Below are experts of layer 4 (counted from 0) of a mixture-of-experts language model. Rows are named router (the router's row for the expert), down (a neuron's output weights, with its number) and show model dimensions 0-223. Each number is 200 + 40 x the weight over its row's rms, rounded and kept within 0 to 999.
Before each expert's rows: "comes before" lists some tokens at least twice as common just after its tokens as in all text. This comes from a sample of Wikipedia text that the model never trained on. Tokens count by the router's weight.

# expert 23
comes before: " the", " ", " a", "==", "===", " birth"
router,176,172,180,205,212,187,150,212,223,228,261,217,235,244,231,164,188,221,182,165,161,274,213,238,216,140,242,117,185,201,204,185,209,180,150,226,142,225,182,227,267,182,172,230,207,248,133,186,219,275,190,210,190,180,260,230,248,163,157,166,259,156,180,187,252,204,241,196,150,111,239,163,194,160,168,213,152,158,266,242,161,194,178,158,191,301,176,221,213,155,187,245,166,174,163,191,190,182,182,216,209,258,127,196,119,164,217,117,151,191,193,111,164,197,223,160,227,245,255,209,270,231,230,156,247,174,209,112,218,159,223,192,278,198,173,214,230,182,205,163,188,137,247,154,231,237,115,173,195,189,218,216,197,215,166,163,169,106,162,173,191,210,81,207,215,240,267,164,185,183,161,237,202,167,142,246,266,154,108,264,192,224,229,198,195,259,205,152,246,191,233,147,228,217,181,157,219,199,243,202,212,121,202,160,162,183,138,210,155,204,217,283,246,153,246,207,247,254,162,204,208,193,155,172
down3,153,163,155,190,183,135,229,194,170,234,186,256,186,224,184,170,231,227,120,168,139,226,231,249,206,222,169,172,214,257,205,185,180,232,182,223,223,221,122,164,232,228,180,248,195,146,164,162,152,173,219,132,228,238,228,178,248,150,197,193,182,170,196,163,267,133,219,202,169,201,162,207,144,139,203,247,134,208,145,227,229,242,217,157,131,151,209,152,160,132,165,229,264,126,164,164,212,213,223,196,136,118,137,214,169,259,170,130,166,189,250,254,169,213,140,270,222,275,183,200,165,142,193,178,180,227,154,236,148,243,245,210,283,167,244,222,268,212,152,202,195,204,220,194,201,179,247,165,213,179,221,214,265,225,110,242,190,233,207,195,160,130,186,194,278,207,127,216,133,265,213,219,211,203,192,238,106,157,271,241,215,211,188,240,171,160,212,221,265,176,140,212,196,189,251,228,213,225,185,149,252,179,146,218,206,204,225,213,189,125,114,207,183,167,218,164,207,232,138,268,130,190,193,260

# expert 12
comes before: " the", ":", " \"", " a", " by", " The"
router,152,174,181,67,248,172,211,158,192,118,223,212,185,191,222,159,173,134,231,190,186,246,166,254,145,188,246,230,226,188,188,176,169,224,239,207,232,220,154,196,274,187,185,241,256,155,196,174,189,221,252,172,192,220,193,233,136,194,245,180,230,209,269,167,212,209,215,159,131,192,205,189,183,170,190,184,149,266,161,161,209,179,150,269,180,150,171,192,186,274,271,219,181,147,161,135,181,147,213,143,212,275,187,206,207,165,156,216,237,188,121,219,276,190,223,154,205,154,228,144,146,121,282,254,236,181,121,222,203,235,165,225,191,179,176,118,286,176,195,213,176,184,159,187,171,253,246,119,271,164,179,211,226,220,169,230,259,222,169,247,125,211,133,248,193,233,176,213,216,141,267,115,222,156,181,170,135,148,166,231,215,179,256,222,267,156,176,175,180,204,246,214,170,231,198,176,152,188,232,228,132,203,192,233,179,129,207,188,96,184,182,190,226,208,138,198,183,231,182,193,147,207,200,189
down0,194,196,259,226,178,156,196,183,186,217,141,197,242,204,160,241,202,185,129,196,227,144,161,246,150,226,130,209,242,245,153,204,169,195,228,168,171,208,202,215,201,268,125,154,129,242,237,220,142,157,214,189,254,142,156,114,238,179,197,131,153,170,218,181,223,216,210,184,196,277,238,173,121,227,225,163,260,144,185,277,209,200,197,247,210,219,155,185,179,242,186,299,145,241,237,244,181,163,120,182,158,233,201,190,224,224,205,185,106,184,168,256,193,223,163,209,235,149,181,184,273,230,210,193,210,237,159,207,162,209,234,171,260,190,156,218,221,197,245,233,218,179,280,181,210,190,117,77,225,209,206,185,187,167,259,215,173,223,259,219,205,167,260,266,204,217,223,153,212,179,174,208,216,223,149,222,140,291,208,171,223,184,174,229,193,180,186,217,263,256,231,264,211,194,168,202,230,136,109,198,155,233,312,231,189,214,213,160,209,177,234,199,102,152,228,254,198,245,206,206,220,272,196,144

# expert 30
comes before: "|", "-", "|---|---|---|---|\n", "|---|---|---|\n", "|---|---|---|---|---|\n", "|---|---|\n"
router,210,203,210,193,258,208,246,222,191,296,221,189,193,129,201,136,128,230,189,166,184,205,217,157,215,175,184,180,143,223,191,180,152,269,237,225,244,141,163,213,194,127,206,199,225,170,184,177,120,243,194,219,214,250,205,207,199,247,148,234,162,219,175,210,263,235,99,223,228,232,206,201,204,215,184,180,201,184,203,161,194,160,179,172,188,147,200,155,171,183,199,179,222,186,208,181,192,181,271,149,150,134,137,172,248,236,155,263,154,193,169,262,167,199,186,250,184,166,245,280,213,160,145,234,169,223,160,145,163,208,249,191,265,194,161,138,95,190,232,184,224,178,243,189,163,148,206,151,194,272,195,233,268,119,293,193,227,248,184,159,267,228,239,221,230,157,267,206,259,256,165,122,231,245,211,201,224,259,222,195,228,149,124,273,256,238,205,213,300,168,291,158,189,188,265,167,230,132,204,217,186,136,212,183,186,186,180,193,159,188,228,196,180,200,228,271,141,177,190,199,153,257,159,176
down0,229,137,257,184,141,205,191,219,229,212,247,158,179,308,175,237,200,170,176,235,221,176,152,225,192,166,161,203,152,193,133,185,139,171,164,153,162,248,220,160,160,209,191,207,194,191,245,186,132,199,171,215,235,167,278,251,136,187,178,210,148,186,179,192,215,215,248,222,240,224,105,198,210,184,263,212,243,187,217,241,206,189,182,236,181,215,295,225,165,141,206,243,174,250,208,228,181,223,223,256,142,233,222,214,230,185,229,240,215,150,146,176,244,192,232,204,209,235,116,237,97,201,184,196,183,201,246,227,137,236,212,178,224,241,213,208,232,269,168,211,143,225,271,205,212,215,170,247,183,124,145,219,251,241,183,227,175,214,153,229,219,196,193,197,280,177,129,244,234,178,250,246,139,247,137,198,148,166,223,204,200,190,169,253,119,224,243,192,179,197,198,176,226,161,173,223,105,105,221,184,260,170,97,230,124,208,205,91,249,178,242,246,237,215,236,211,161,211,264,225,230,235,124,173